Experts of a small language model.
Training: a variant of Muon for the experts, 8512 steps.
Below are experts of layer 2 (counted from 0) of a mixture-of-experts language model. Rows are named router (the router's row for the expert), down (a neuron's output weights, with its number) and show model dimensions 0-255. Each number is 500 + 40 x the weight over its row's rms, rounded and kept within 0 to 999. Numbers have three digits each.
Before each expert's rows: a language model's description of what the expert responds to. This comes from a sample of Wikipedia text that the model never trained on.

# expert 25
Verbs and their prepositions. The for after nominated or running, and role verbs such as won, played, directed, produced, received, in career and film summaries.
router:501515505515481495468501533503512476456472590552424490495503395543555413575530467512476448492505481486508470518488550485519460548521408497485498531454482531497519553501514484428435455509449438535398464497567539527509442457497550473526484471525497630486546538507523426516499528551522435561514461472432547488568517563521486485502450514496525483486561500510510529458497516576512500500652569503521544440551546530470514525505501482457548456493540491480519547533470593515501530460529461559527493454409477494484552459512490467479464491494528483494516502460427494487492489513534502477509550444486519498417444514462438461453426464486520555433499536510499463581507531564485571507549474517554525508510513497503545506440505465514528491521483451525474501412464516536415475451491517
down0:559466520460472476515401442460543545502535592545429452483517441553422500539502464597523448489536505509434530483540535424503547468466480553439522481503440486540468424506467526460507547544519531563457469452539517499534510550542487531542461507511525513506534522485462475527524546550533442535593485479473521528489525585549447532472409501497478443495511534462485543475446485446579510425471503550546458482532532514467484510456383474521414494470494520446515520498518533514495559492489487475509495459493537505464526492522499483573501558545569495441502546529437492501392448454511493549484572517485453476532467499545434506483514560475569520509506521530554533523500534520438496555456499419477488507489521509500533529462519562427442489471512492503554546526520466472477481480548401
down1:570494462463467492501491498569509521449481463471500492480530507525470472465447517497508474538481487535556469463506499458407472440470480516532491462483481459515547525524489467536480504470530496508427471475514507536483587424439596476401545483460538504458561513500491532509446527491433514544465504471564536512458460450516421508547453531544528514499643524521492457532477510533538561528474491523524493512474553639473460514506538501400513501533507415515619476493544518504536507539539489471543462521564479472520486522533485536474465494546487506477444450475475525500538506536548542520443514483585492498470473544435523576490530468430485515500472536490580472492476545505420525439614481572536476525457515533526514449440498529524439472545479572469487477469475536516543496486447449
down2:413520465544470551536492549440551550529519511553477447555496447512550558510487568456491434530541528520471511469447535490519563464587441488462345457506473554500495501532539436544442507459487537512482555488466529471467495544546532346510520493512546472486509508527493535453501504559575517557436486523474527456460497513501516517448472505415464555482536437536473541480573487444537553497477456526505507569490536557494411475518449473492537488432501457440525542504536526434524461485543567519467457536469511550546510475536492466508537468515475521555528450484537550479514474564509453566460483539449534514449425498500483467485471516520490518479589502487453474442484520462478472502521540505530496497474580491544548508450469559451417453497479550527473498527533518466493531537494504
down3:510498510445564480558512511397534520490498475539561483466494555505503444486444464546453498489488451469520473471489496437527405472479524537497518499438470457518506495545557470533586484528476483522513398494510442452451430530432553538482527514485480543463513500536435563492515499453513451574571511509479550474449514510493480506532528477483479533442443509443467507526478508416564534517444430477503554444569452519524469553509446553511467503517504474507522523480540499512496524499495560518468508550547501464511456531503446561524562483475472439470509432561579497442459483455515479504508511511495562416455545531542476524492554488481515578506488476549558501461470473511535449600623504560487460503487530496484494520503578498397543427539579462525491514609492490523486509525525475
down4:503477507494503545505531477532518527449492550534486437514547460530486559471495512577498414462483526511453492552472496523521473521404499413528464530572452468513525524503469562542497491545455541462513475470458441480409468506517524471471508477499393559487512472486532524501576560518538474439464504464466521520516574541510485519557501507497548479445515472473553512442470494510483530550469560501476440564529563534645476469491482462487502521507484534485424537545500480495418506510486463484516594426455571563480538555561496497515436482479479442545481556514509490496522466542521439478503471528438506485537575481551523484548432478493474501508461462570514494489529471502546506476498460478485612471553433475483534429403477543470492533454483508442470502500507567495477515512426594
down5:557625499537515424495519497442492412508501409536480491551471513540615404476465569505522529440501507508517465486476522485459527512548417491492519403477550478573480501536481465540455523515531508476563411529569511511555473477408477532476476465498556442544486515438465482589575453523505496496461513561530509445527530567567483472534531471511522486463499430471538492484462497496488484520507547508514460464508514501518505563469485460480591458500553449487498491439553495489523454497524475472524549500453536519509495519406435439521500490502458515490483555469566495464511522491518422506522483533522525487503505534500471478533461525547466490417549503503494464492461577491423505551524548490511546405498517500552394513455477499521514502509475542481547486455525478511456509518555600
down6:514545558491530470458513461511579413489537455517474509524501413476482535482478543486514490416519501522447591538545429464521435461466506501522544520482462445515563519538470507486462492510563493433512515499521540525514483495570554530455519501524479472500526517439488507401531423424450497495517446540550433530494507479515457445461532424463493454530549562512495517581488468503504489516499491542485446558501468481494482531553546599459489519457494505531471417524518431464488536506553474504517502590534475442600471510526482543481456527503467505473519463497518561492477586534551479452497537502532585551514484496457565456460495503456501509420511468514491563480528492458563466528521531526467489519477489461518520484460392508570502578457513452448514475438537452496509567544510612
down7:464425490538432557499550525478457466575516503458538460475447511414462545446499483575521577509511492526513495503501543501564477502478533498483420544486476498513543591491599537521456492531511534556502569502571493427494412510482468542452522511512468467470527481533522528514573497386524608451515525410527468558470490498560424512501489528524439512509522461479495478528477528426501507427467549432475514532487519396461511514514478483547477531530551539496497476522510459514433507522501461484467501555485507507484482485536466502572471478534516500519511483442563571488520441504522489478503494527520488483489489479450556530560475475453466433449512497424553513524596437600522456487453489475498515503525427462484506485498582518506516469430485525575508519491448486473481471602495520
down8:454526504526486531442526450469525578499444500452532545453552491448449515481494519563509501567477476465578402514508489547578543484481496444511505528430514514503500521466496455523512542485483504475521508500530492509543430499452483543496477442443509478503569492527451527514445506481505510584513499454503502515575479463486529457491536534550517483472529533500484540528492521525496505445473529446469499519557465511443507579461548576490560561515544531450582485548544504569396547432469479531576485452487526471467418474504547544420536419511514443485470479505435487510545534545462543494510527469516565495418424506524522496469482507499512538452424436459408522526523426537585514499479509486422514518489475514564562490479402488621516482501491534535529528446515484496507515500519435
down9:540564540537486494504492449444472504461450455525480422520565500499419529463525531478553487499532488451518468533473484469496516524522495418511515507447516490489480515564600499487434426483525544530469595448452461504469470471465500541470519541420478544527454527506465541482516516498525538486545466492446469538415479504495584541459527507470575421572434462533537444547474482592525482482459489438548532543505526555492466564455481490561561464459537498524560426546580455542519516433455504501514490568502507511457490453583542543406480541455482469470479508466487477467499523543553530497534480484494538512547493440488405512486504535484504504448545533479530484559496420558472507518479515528531489597486475497528402582486499426508529444498469481502496524493582541498498531509504499
down10:519608518479507486459448552488527510505465546539559522561539526521483486581486537395522517503515516446490475557466477474489541431484481452492573407544541470498490494478545452423488490472511481465522503541533533562509489567574494453500497514418480526544473561496565551505464502511449512547427444515543520463483573482438499546503482525424502441472504510454498458534453495536523466510497496437520511473460488520549472476485494488477504396520447500484503502487510474521501557552495408515533455449568423601562548472482541524490562475490515524499518562532461461502496536502435448524442520493501533516573524477512420425550531556526515466527568516535484525512481539514451482529549547499484520471503463445478380530538431498524515531468484512520456480541480481570449523456476405
down11:484529523517520489532503499490451457511523512487549541473450423474479504481392427474467507467430582517555453545542474532527462477539533527499461521487509455470510440449409493567545486564535443476503474457486511575538495530524533494498561522508460452505498481515510507524537489523493437454576447512533484504519492475497472465469523482509536600525512525449523461548510489518502545431472460452491479489503520510456461480458545454515419632552572506480526481485549483454485438519513470433485482507546443512493471565549553532471504496449460488528535553534473496515484458449473557495574502492555489458478500506448403488518513516531510585508451536401539468524408493606548530568524510503540543503468466445529525629474533458464472501499535560483422490566524508487526490483514495
down12:492530549571493457504499505533513568451506453500466517451500497513548514568456613440561511418490569497514572490511500536462439559528524505503448515516484554536524538550465486474452514518518472459529514547436505470536518439453512568507431473571523495460531491436504495513519533474489530561483443521528499479555487470425517475511452508502520549573460500533582465490511430463499493450510560518459521440520560523561542510469515457387552513576577495538471547457524555441519511453541483530484519544486494490512468447514481486453411488526556500519489515461548494519523500529507451503578504538446483447529507522471527438541522493511499496374466479452502463579481492528527509543476466485453534593452465554520452480435468484492480502497505473441479490440531420427430464470493566
down13:500471532528565527478515570480402576415517539519510493538506532505516480527598447550554444488572487506500480566442502473569511510527488499531491414463450386453524562473475445449541506480493508514486461474423501496512525527508496509541492474537485525520401471483517513549470526505508554486509427586515518493490453460508497475541481531561530538490575490504442534491539510481511515468490487486470540438536483417463518488471497482526515444428508487472462474493477526560542476539600401532460516525538412503529508516575482470422468486515509539480523510538465500464563590504532552530547525472404470498508537526494496498509440428510495517485496525434511468451447504458487518546484555502615495531467414523520521519546508478513416508435485497503477537476467487595498563507511503
down14:477489525475544580490503479454493387537489491557461489482508502459465497492430444474484469564469457413521520473518468487574439573502484478529503518437549495535533530516493547562537521492566535496480531495501440532522522438503481555478457480535513555596510518471450511505472501521556503479524487501564491437550561510483519462596459519523472508546490560499506430498539462423543474519510476423457495493504524496524457552502459464490499527504543549462434545529536464444491490496564483492497573514438528557544539511488432461518450603534480559496464451540510532437407538471483511490460536468487513458558477470479596527483543460504498495477462442480503560464498579454458487498535504542499543480474435534501519458505455553409615491538527492516443494464464480541524434427511553
down15:503419439452469474447526529538521493503469455518497465385481519457516477473519520574515459541474488490464524519472517559444522503527513459505537536470587571499544484455585575509474467432556490569544465513492492442423527498568469502514521480568502532462508462535496574495447560494497500492487500525534366514593563506552536546512524463512509524480433486513428417478565628480471528479510522481551451502479527526532489435478492547478512490516523456525449582526461539557539459488496480558483569524478506426514452492489518483566487450501553549608504516486446533556544526491466488523453516539437527563465485486460492521536502516517422502467507518473494529448482470487487499467504458481539508446539497431459501491427505474469491472494470529541424473529522448551495536467517453
down16:524537474492518504582473520466517495508534451537533482513430525489495495606439503485560561493535543517520485462496537513474534486480498520511439485447439398432520520490530514522521488469446490530448464498446423554498525486524485568485502580533417491423437462454422447553549547457463505530489556510515480486468453413483508523507534495471513476481513542496535442517601499509472438508493490437463533508488516481462507476483450543515526568457534417488499492484571469548599483517587599500513485466479476470496517533458519439495453437477542592519599538542497582494496544447426478504484419490511533578461459553498531498494486539508471508420511506523509486541487520521433451542475514499561517481465572478583457474497459464507539533493504534523492567477538463504479517526541484

# expert 63
Prepositions before noun phrases. Prepositions in, of, on, for, by, with after verbs or nouns, such as based on, basis for, included in.
router:454468490507471472502521513509519469511476514503463463472489455546599433589539470489513442468500479554550544537576556482506516546513470487478511513444497550480488581450475478544410501515423452591446466496523438501542448508450507488524474459524472561456482520541515470522512557547469460488507484460451533505531504481488500464546456502536603480455513503556530494506505503571531452427566561527532506519496559557456530520544459484433556426539506531510504536509468566460519463430569481514527497532431501444517564485511500416455482483453530506558494506438495430485529487484521498509501543455520460491472469530459475445493458469444520532453491524528552480493506450541461549569553523523528498522523522512557511381476611464549477498471469432458578482474450530556439465454436484
down0:466520611493474401539518486524587498507518578412530425459521467488503461503458506579469495514479525518493495471485469506542462505437474523551497558427465519454462469465410554549564502534518460486534412558492430519507473503402522517460527525495479510564518558498472499502443547506497443487503534529472511491475525533484528469472478522562515477536449473515487452528581454469495564525563563476446473431490484474547569458526462480507489539549488456497549468471505497503423519496518471523488495532471497532538553518448532493519467480503485368483463535579533516572458496470486473540533550485515480462445460529475570385467442504490496531501466497490454495555556513501523516486587501533506517568563477439559587491496445491572463508457497527531491479468521488542503518472521572
down1:514422408492440416510484504448516516517502477528539523578489414538421541432551475529488486511481509576502522455490483454605479467527507521489524526555521463539482550516505518454533521490478561536487528437479490545511449487466493449467566517437563494531500505556498458464470454492537517495534527546502529500434457505482466478430453536461521455524527481508450504490496561462520528493487503532447501545495487444523532446567393555554393538478540531495531514537505478472510445590556483512502529554493438545395474557477495495546549438455488470414501532547514453547457492489531502430404547459483475563512525472522526552452530544462491477559496485484468495546500515589521454488502456525491462546526464500554532499485552499513541526513498592508538448515447555550508445493516456
down2:477424493485529499503484542546522535510540500483450452540502493476463514480418463491474527462534513439434549508426487516500550559424458558456482465475475463465508420402520470551548481522470440533493481510475418497516498555530526446556473507498512451441551551516468581502498556501537509522592500510537423530489551451515524570510520485557512501492474525495502496570526543449521443506485439554485509481516526498515455519547548495578546464467537506478450462508526451497498456448537505480565523567479442498503396455501473516423486506540441478503561581544521501425535569553488474502497455508509535487520456481469479533466522487510510458495473498437444523521549455483571461531508529399553502478506509518478589563523458532526465505486522456511454625450548478538468561514462572
down3:475507469509555552459449518565540432461497509427458483497453515482538508596488503528465471511552513544558459435481522471495399497559492519468576516482418410470442496563476553450528445531454489507455501424503517514495525485494511533548489434534544525479512474448481422476472524508458412531450480497537522477506491500523511468508470497474442485501513464480416430537494466571552450547481489486515472412501529520469535479476437529433478477559482500560462532539489521522572434456464519530528461552505551487491537493501539515526467555550494605493487495520527467449477502466506517560561535587529565539522468460509495515487486550471524534441495508508528505424440520518490421543561562498525500392507499521475491556594528506555497518481522548514486497544468440547497505541515600
down4:487590452483505450468481464535577465536535454560524475516449534529459444521470464495529512496411379496536587514509516454490579473485497387498485594523460475552447494516535516510490511519539470493492570510470520531524517410466502504533553464440558543542488522427532525504504455459406453497450511528522539506565489543489509501435454483518539495509502514515528472495482419502520496491523498471509414553459550523546506492539473497514439504603525479521513535525539476556517461494454574537537525475464556539570507525457470510537531540517505519495474451406533502509480469490457463527455482469475456521516483515561474522493456540525478536421523541521513506509484478571490519420503430528493547426559491543472481584503476537486592501502524515433496421491515484509457506438471404
down5:544460552460494484497522531451542525435530500540526484475502520529422496503539463536481542515459389509540507520495453417448465479503542503510498582496443556488500580420474536452540475491514445483554557409480510529513436502412544528480539513436457514412488521546552551504503434540490520486441512470541471560472510523458411482520470483537509489545515544511491532540507432498486471439470461435428574472505531431470552494560468540491468520498506498462457432527498511553519475492454524559500526525500564444528422479573468486551497490513546461462509511493517449531523429515524475517567519557484489525546531474562527448440499543461489519433521583539450550463498469612549487475554452485546513472523490513481471510542528526549552485523491550502448500473417467566511459503541533
down6:540455474575479478549459514540438488472495534541501480504514534486555536478519450505509499461565576508494469590478492548504517447492562432492444488523495492408505447452548455458512457505484553521453463432464476474483467472491506499503545561479493509517561479502525455510557489550493457493536483498500490593449514498539449539519510527502487545429534479529484518492569556467496613503500500526450442487485450451558422484409527472501485515551563454554528529521526518519460454524538407516450489480463517505579511455579536542453474423440467470549502561500484564422553524486532565506598483570479498512504488436512435512510495491495489491566503468516479470422540476448501488580526472493533456498495519571433466528460514514459454540431484511527432567511496511507504545556416517
down7:474604546534498484520441507498530455457509460501527463517466445527531533517416516460500528459513530519461574453496605460458541559507529466524524434495511571579539523508556526476428551549463438540509560487529518452497494430533474498421562478415505487539484502461563510510516491483491462426412546531498476505490459513506560472488505429480503414459460426483512515477557462578517469440503493493577455540504457487554455469555523532435557498493473508480527475506562526531517474481512554513548524507547487489479525497485512557597529524592529546468497438448476453526506485498457490509491493434547475493453512497450519499525491540512472537442562576539453518470481576446516498456485475523448479481476524544432470514522581448499520513475461474550518408463540459527571486511444528
down8:484503497509506522481465498426451534483503501559516538498498548477497540526446574446500522507402561519429469428555487443545445533445516533484547501528516548460519458545523486561485554476530478551497510465536452468578436498536475450473436557518526533440482463482519472535516444445435486490440484524444480453613549501463551516570429497466509455521467488491507436491446518589590411567483483503545472479516501515500488526493492498411535473526507508483468457448576433500435439503509483456541453535528433500481548508453508575497517478549513456585535479438561515552463502481533520516504527485532508485500517495507548462506530538481458452504526488571561465482416524525492496583437503529538533539521501511486442506519509546477534393490467500511574468575536505530536475518450517
down9:442460603458477531488469538572463509553471470522518466481466526432520417527485456523503454500555523495520550523473435471552524473497461525512449463425548508407518486418511451445543461503477489507475494546514492477422449591560528506543461510534496439509498547537479506495568526509493539436487496515473526426504510545522539491552498502504459508437491488477503407567553554496479504510491519534501486452534500489484473555431495525499553462467518518506413492452499497519545493466522543491466497490474544430459499451511548548429533517592406403511500485526518555474508495555481574565564533503504511521473480520548535464499569495537484473424511557485482462526560549499492518550519567585443479492478568491517524511524539500511409500479507444502469483438544447467442586531569515
down10:503469557507554514555432503501477553463511463508460519512473520468579473558437435510468549537460462532522484497454597473508450487467487494444412413431481466493535492477530489535460546511495546497495498550497485486434461527380538467453474479536546490469451491510444553584517565499482500439502577573420495436467518504506492549500503489525514510444537481497529476556479551543538520469510586568563503514568397515461476475546508510537499424479568426520499451489468520453523487472551500538532536553505493518465513496486494532499476514523535470508509500447513572541478501502541532527540516484476465518506532500522519473496474458536501493554532543419456476568521475528475504573503491515470510528562492531555513441510512571518354461473398525491527465506476520424548417500504521
down11:466409521481497463531541491524469570483530538570516520471522609557417456463564491494494461512579465501542544483473571500549443447502542506523503505431430477545471473497490491527520484463465486514450415447473487491483464521440491508494426490508495441442529497540499473504474358418526587494562484529434485473460535492482501554537537487495540495517501492515519536471468445540512475515501521541516501517521521502417550499534474488534453449548538482560465476525526512511519534513531474517558500530559494482442448567568466513535502457498477478535454469511498505522543494460520453518552522525501497521440457486506544530484516502436523505487514468516565475442508353494608504482440439462537467598524466517544561492471590524498418500532494501559527550529443520514504496437539483
down12:474516516418539463476498420509474562427512489560489509573443516494537464506528430473596520481501483540548543465496509471513433520578455523559559502450534510566528523462516448513483483576460582487437491437473529506563555515477517485448460530532493524470504543514506555469485503559468514475449501531459458532538542480544511529502561503546525549471465538491531516478599484477468497467471434530513560513603456458498448512507469526493408495490488541507463483513481488508554417522528439489515443419548403477441528518538497544457462542436437538459502467599505550502567513498531471435457522391432470520516566491562479508478472458528517502484474518526565545437459477512519498508490465533525498531496519531532576537503516510478437500528477477460520460508447503509431503461501570
down13:568563463516461433425475455483572483509454559502529560523564528512507472490468461510467467454529561581459511535467475502551508507496478426526449491526535455448553454452474419427544432533562565506446422481531482439476475579509467468444512422592497578524495456453505498472511510590514443463468491480434458464487453568539542530524534441523410514453510489512531496501481535432520562511496532509476533496473540440547565489479542464470488497502521438507446608525478504500480534480521449507542497459462487550524460472488492458493436505477520530471477463551576514513565537471438570469505553518501467494474543517447514553467522512524516576528508485465522461533475641501517448559478520441530529506486478482511432488495521515489489488495499510525547540501560530515467519525539506
down14:524489429524484502513538497547477437547503511484509504387537419505452535530513448445524469495497570481457495549529478517452541475471542519539471483513515530428487489510534487495525393492500550482570464491519537458529465535504478484541489488508504501558476445504494524573495481547638448529453531467527425518479549417463514456496543474445439577498451476436455485473506511537433520480538465447522467521487479541543473407487528532540472453491462515483493524437464518536477530511468531540462482558475511499473559520540539408522499525586488472486539511505529452508428539479461549505537481523519478517555567467546476617445544536518518465497525481494525503438566425477510498493462537459520523550477569550475484544559480473506569509482534459573421461459467478483550504507589441
down15:482465585438420445560456488519522496518423419432555553474521503444530511500429476413518488526475464448466539468484553578508526532600470540501469406565517495455435561576526478513555503477506475529561484518478520490527464562483552436490491489511508477483461527460502524489494471535488521504556512492465471461512468479486518541549491468445449489458531497473548469444489493466519417510463489448457514516588511489476452524535466501438541498529487478543468510531518473468603481523571488511485500523558537523472487477496585592441489562502521551520532434477512475420482432504453552571546528500461471513528548519533497559506520517460473536465518586531452487512479500436484509487441599542533509553419488471503486550577530508462503545465508507513533444547461484509448518538448475
down16:553548578494439452511438448523466367480456563538464435490531444554477518481507564499481585544488496532522494414506480438503519492577459515503536406472512485503466483496506575490500511504567531475523480429562536511517464430455498539486524427427502488575488504452491548524571482541453437487372528509521553443526510566596504502437459524545501517567516449509485550474500535471550483546498480507521466430448494505521538539425470503482459487481483524509468498468532501557578458522499507479447449537531552484451495553418517522558480493594479517470508526453539507484490460510441523535500513479491458430512473518459534539471515519539524474497529520470509479503545497593504472511516488486496594446507480454518515498577528526444524498464490472519525514517452448572464516482517530

# expert 9
Proper-noun and year beginnings. Opening pieces of place and organization names and final year digits, such as Israel, Ar, An, Association, 198-4.
router:482469556535457492561539489554423495460449519508473511463552463481513441474510428543516472482496474514485537556467474514500439567474430575495431482470487543538450589491476508494521479528512445533471515535587480470490480557525537505526512492569503508480468432502465463517467564489504482530515448487514563505524503530504468516541430494548546438495511469467578497542453542540496497472588540529469487491557552520515550494519547469522507504506559540556560505498469577462443491464513450517531597560399526525464478443517496474450427460478529480526586556497441515399514451545506548442564537474483503485386454537449457474452493522421541560429508538532488464570554443526481547489475491511572552532520490517568530474482510438502474511487460493487513550487484515538497522467456545
down0:489552528545501505460458542522527536474481486491519502479519511558491470514507498477472425505520533436569482484543475481545566473459466441524480436457429503474510493485499443447508479548546550512577503517510409459520501492495570425491454508545503532510453429480482498491490488534526459427531464514559451564473467526518504497553518430534482487500532513457510459599548549444495513468511480497489561392532502526544437546551486520500473418495432479558436475514372519550551465527498481438459460499453501500478546500565531537480419514569488435544471462435548535536485452535495474491536502440398529566480563536553521526525457470521485464514503546505545508483499514452502509521572500421482605501539541495532498469531496510535487579515566459492503479412526525494490540567488528
down1:459473472483469517423457496534503509566534469493488496511517525504463486517556440519494508557513459442419453523432513537574528523489568528528504423507577581502458503524514435581481480439432416465524525466480483548517470551514527580450484539493513435558543549500483527460525542573510567664549515512447424513508503589506476548526481530513504551487479466525525463468470532514519542459572454511496498473530483488531498459560484508555568448554476489533477473484498524493476444533537506405512505527484506560497473514455505458564507520545482449487559468463450482502516432475464528507524546527432485492507476516503450469548525565492457481571415452456526523544467469464485538556531493479489480539444532542526520479539496463447546421522482458486470486464478482419487485526536423
down2:487469502513521545491545471532512445497517447469448564514546447481455443486554564492523530486465477552502438515392519505507527523481451421569459508506465526454481531495439521506580512533482540484539450542437554483502537459545484469526614499537521488543518486461475435560414566488539446425543466472497508461481526504495558469571460514483456497493567494463557473492489506436548516456510523526456512563483453647516524552497471460523505600475517512574533485473484470446589471467480516543444579547495561530438503465518513512479463519529544458521438491498525529521487460411519491485443456502488491479497491517502495473413454517542569510494554485438470519489509525510498479479471508461484489536480439491510567481486493571483478495466511497488503434591495465544527613486537503
down3:527505509563492474516509525540543525524523522433504550476473542501554544479479433493493507492458450532510549480538466536503447558469510450502554534549450465486535464456463477573428526467525444536472560555448503444495494540487499526551528479521420472556485486539447536465485424522450494572530495419528557511486535440500502499468505550485431425500524513516438547481427500492513539452506540449500519475565553644525511516586494515454542480516405497462534439439467504498434531486529510468475516499540528485525496526520486446493465517488587506504454477471508456518513473461457460451539513486518513478542457496489533539425524547495512470555486467608478469547530519460518460426469436573455491509454441485452452533487436567467557497537531492540540439551478543532488564500600531
down4:508453484463437557492530486438528512530542515466444434475526609567544466437523518434508506469516451506525515520519460466521481443464480501463452516509531507514449486497504442415514463479519539556520504449437458537519486439519528487472586548515529511611482489452475522485537543561478568487454505506487534460576460542580483471497521489541535523499541606529408458481483493467486403475467523458489463507477515483470484524521540491490458427484501489475452431560608459487535517438501496561493478532511444512537486495526483573478562600443559515548495469555509528459563484548454483542539467512516493518484500427510431510494459501544433463533473530535579495453475494452528550545478562519416474449533448499491483526520519503466586477504510504492458497550533579473516472512469486
down5:589430577511487531480484471504561477463524544437436486432499509448499480449549518507472519462465572527456391436550503443485538477518497532594424513461461508476500481495532568511536400516509463471491472450419471536533432488469471485489542536439526469579458549526526448542481522480483577515376419486471529495572544507454499509412544558488466506509520495498529503447449553526503534506480499517591459469480494500570541476455515485507455522471499514530465483529524548499505417505473509505518533470459521546400533539427522453452476470492505499489476447516501504504527445513534481541469509570490470456591469488565518523538555484442489504535523508541494551614453467460465560517514505532505486541591492505475494470489539473546550507504504524508557512507489522508544541502487471
down6:542524513497508451477508505521519537530536556511474501499478441532444430576501542490403459493508383478578504503517568465442553517530453503496476539520540469537543488508387444508514483578519474517473512547516481577500491386565494530490518555460481520518438464547497414577546526486497481541555555477512475487547549568486528467545415563448424499517496571489526508436462519576542458503463453490524519495474524481495489585523459551500508490482496482451428434426468486452479521527446530538506506466480526480543570457472471555525536448524426517490506499437470449400524508553434521565476499438483446499507502507509472522460504555444506560529552475502461543543468507486479514477479540551515550463528451468499446554517471551508523500445527443509490542495489501479491519533560507
down7:586565578433513470504478484446462589483497507478515493508465451492495564584517514458498543556486497496472510480554482432551391505481522535466518501412518457458479468479588478505510536448486487568539481458497484481500530504502527512524518533489509495456519568520433573495450504474465545461552464553417555523467513575422525586458529498490538525474488498533531495469560530456474505513547499577537476490492453544501466508509444531465469528480526453483469515533505478563484462489515462543514474517589444525519537545528486519511564539452525473509446552537480546491435473565477455570446452505420474463511500432529532515575430560504467431552521513487474471512444412503555588449481521492444478473536523476518475534490512489435419564546502493506537493489421482446522527495456470
down8:483508457508421532509485588480513508541480472439510487514550497459462439569495552464503492452541515550484569557561585519469552468493444563532462381486457507518433469502547540489449520565454552500517440413536497521527540420558513460555504482472504444465513523481480514518541504532539516454504470400471492561472491556481490471430499430466491585483531486564536586545526498503525555504520532508532516510470434520528499527515460507445521506619437550470496516489534476508540494469442507506438498577464456521518524447491497522482459427514529499499449494492536495484535455507499522508591492527471475486466496500503491430446419462542511554539542502435532505556441459444476501447489493518537544568488513569488434474435510460476455559534474506468476581464463500504559512487518513
down9:432466544554496497590541473451484444447527431488504490549546561548489512429423531534497559494554496498429487544539456517500547526522435408494533520514526488605486537543523529528463478504519505491497429488501504490509491470470477505435522525452476412493479497484563503413552497508527541519536446535523431574517524476490476441503554487491533465484541526434525522526533505520477505531481448532480527521479558531457500480427498457577452536490527524522487492460462488532448492569534503523472413458489528560492498506459485508557537495437389530454574484484498519460476500503466527508413446481532404511473478561486457535488540504455449475467551553612502550438464495583510469499518536448459538485442503533502499532473522457510524528482537563436520564445468519539466492593521495
down10:491433543549508522495499509480559538449486440463490487472500531499517428503573554455487544442531559474452487556458473415540455493451489534486483505476571465489607488532448571509490541550469496530534478492498513541512486483524478456446549434440526502477530479537570438483446527499498558457517490488529513460544566522439543468453460559470531542465494481481491490566456461535522498478551497544552567506452473497546480491527558497415359485489497460494446557457523533500463439527464554495510486505571521512536455555454468531498573604578460535546457467555485452510495462512452509495410499505537502510487511464542544530504514469472491566508498472454504546482506456451575519529544452490434512443500462476468565487457439478466462522572462532611500493482523501490550498471530522
down11:460549533551491565465487407477486546473555586535516506510447571511530487479504485549566502458500492519447535493516484461504491497516486562437548523590530425514449416539531545512506487514457497611498520547490437463482447523485485461461480479502562536495456499519533498560521516488472488443571578466431540466491483509585410470501525502516491418465463516463443602506489537475442526514518543475488511522522420501440470522539522544490498505479488464486547435516477481526490467555491506445521459508451495413501427481484473554555561566504525428513508414437446521505464467517534586516449519426510525491493573503504457558588473545441513527534441487441493498494462479496445447515519531493530510517584465480487506539414500555470468539494470497528537504522471543516499476542527534
down12:528456501504557553519588435569492438406532536474531523476518501524515538514518455479488507485485492532544467453508537490548480437473541522471533518463594463542475510467513491537480496568560531473525459502497471572491500520494585463473404506574502520460551591552524496496481559449526489457492543555372543455448470465435504457452530465454497584562527481521472537487544486465546524525498483493439450534542441503427522497489459507561473467477519491573535462431487617474522529523507506524465475500539474528563384449506545457455584498497453434520520541486467499496504513496447500502518463478539486457468416468561521528471480466418523530464449440545466464510559472505505544489469529485531493515458475451465476465529568534513538532547545495482494516488506447524477539461530516
down13:497438464432537392531523497540573497458502518530492543451464460448507520479461471498461505460434479453542473414451449539522481515519513496498537504531448464532556562486521483510542599533501500490536478557480458512471448416507542529564491505485493574508500452575491458510596509516486509497525509486433542498478495558461552512560502572467503549567441496498516510477474503498529501535431492524551553497472500538474534496516564542492468549449536431457509569438471463569434490474543495447592505487451437461483487502394563529561508461481522479474448519452518562536473542503496452470448540477514459452502532460486549514532518535457491507548493503481487557563457470529523459501548522449473528528437464579484466560490407517549553493489547521475577455443511460465535507470549446
down14:485514481578399440541472550491560432533524483515474456579474555453512454460510467529489520493486557520534403557537428488544533563502578525542506553463550415539490441520535544490507556456583572498559541473532564494528483486539508498540582517441469455563488457515526421546561526458511466497532482381461446508476497498502495488487549509498454499553447447521492509542448538481471539463476545522558475529486520491494480527482521465514505521473456449452409459493561484464441530500394489475439465502426472473503513498510515496537439489468490392458467459558530495508501496589537525505519510466501530495486417547538516531596510526499479568492476555498502504523536479475469520478541501512475478504460489435488539497498486498445511602450493478483499528446498534485520493554529528
down15:492434444538469502499460518576526519503489479463410549533514518561522511505529527477497511519493513514509514431544516492479510520513458555506521435497503444508478540455468520476477551501494454489500574516604527459512487477482530505410475467525501494459496553552500513538493548542517484514474543568520541460571541464501496553510457401503596588495497529496539470485508484466501501611560516516516517587477419488501439550554546483498567392485487556441464502492487451507525504365550459500449444450506519532510521499513551461492431431475515443411537514511506470478450442478504427472554430494440482512549478538508491540471490491488435486533536444544464520572559484463514482502442536500465464503531483501505488482487541580479548484431511468527536530495544558483465557510470415
down16:497470461412548481463547518523465554502589523472507499494475497553444541486516435476424496499489479553508504485447517554442514498579528497461528540401533446519483517509483545517487474524425563470508524469585524547510546524469507491477549501466472529508527470477513473530518478561496454505477586556507514489516479474587529559544537548541494526546508474484449501420479529495501506512423508525521552471511483443476444559570491502522504573539606494551499455569448519527544478540511476536455473519503586487501482537534493501501472533481497460498437490524496415516442532453500535462492576492483550530483549437500497474517500452475484454484487449427496488514386494464446505514527432487543531502506422473445449567572409511466582552513432430543461496516515507447551538445473455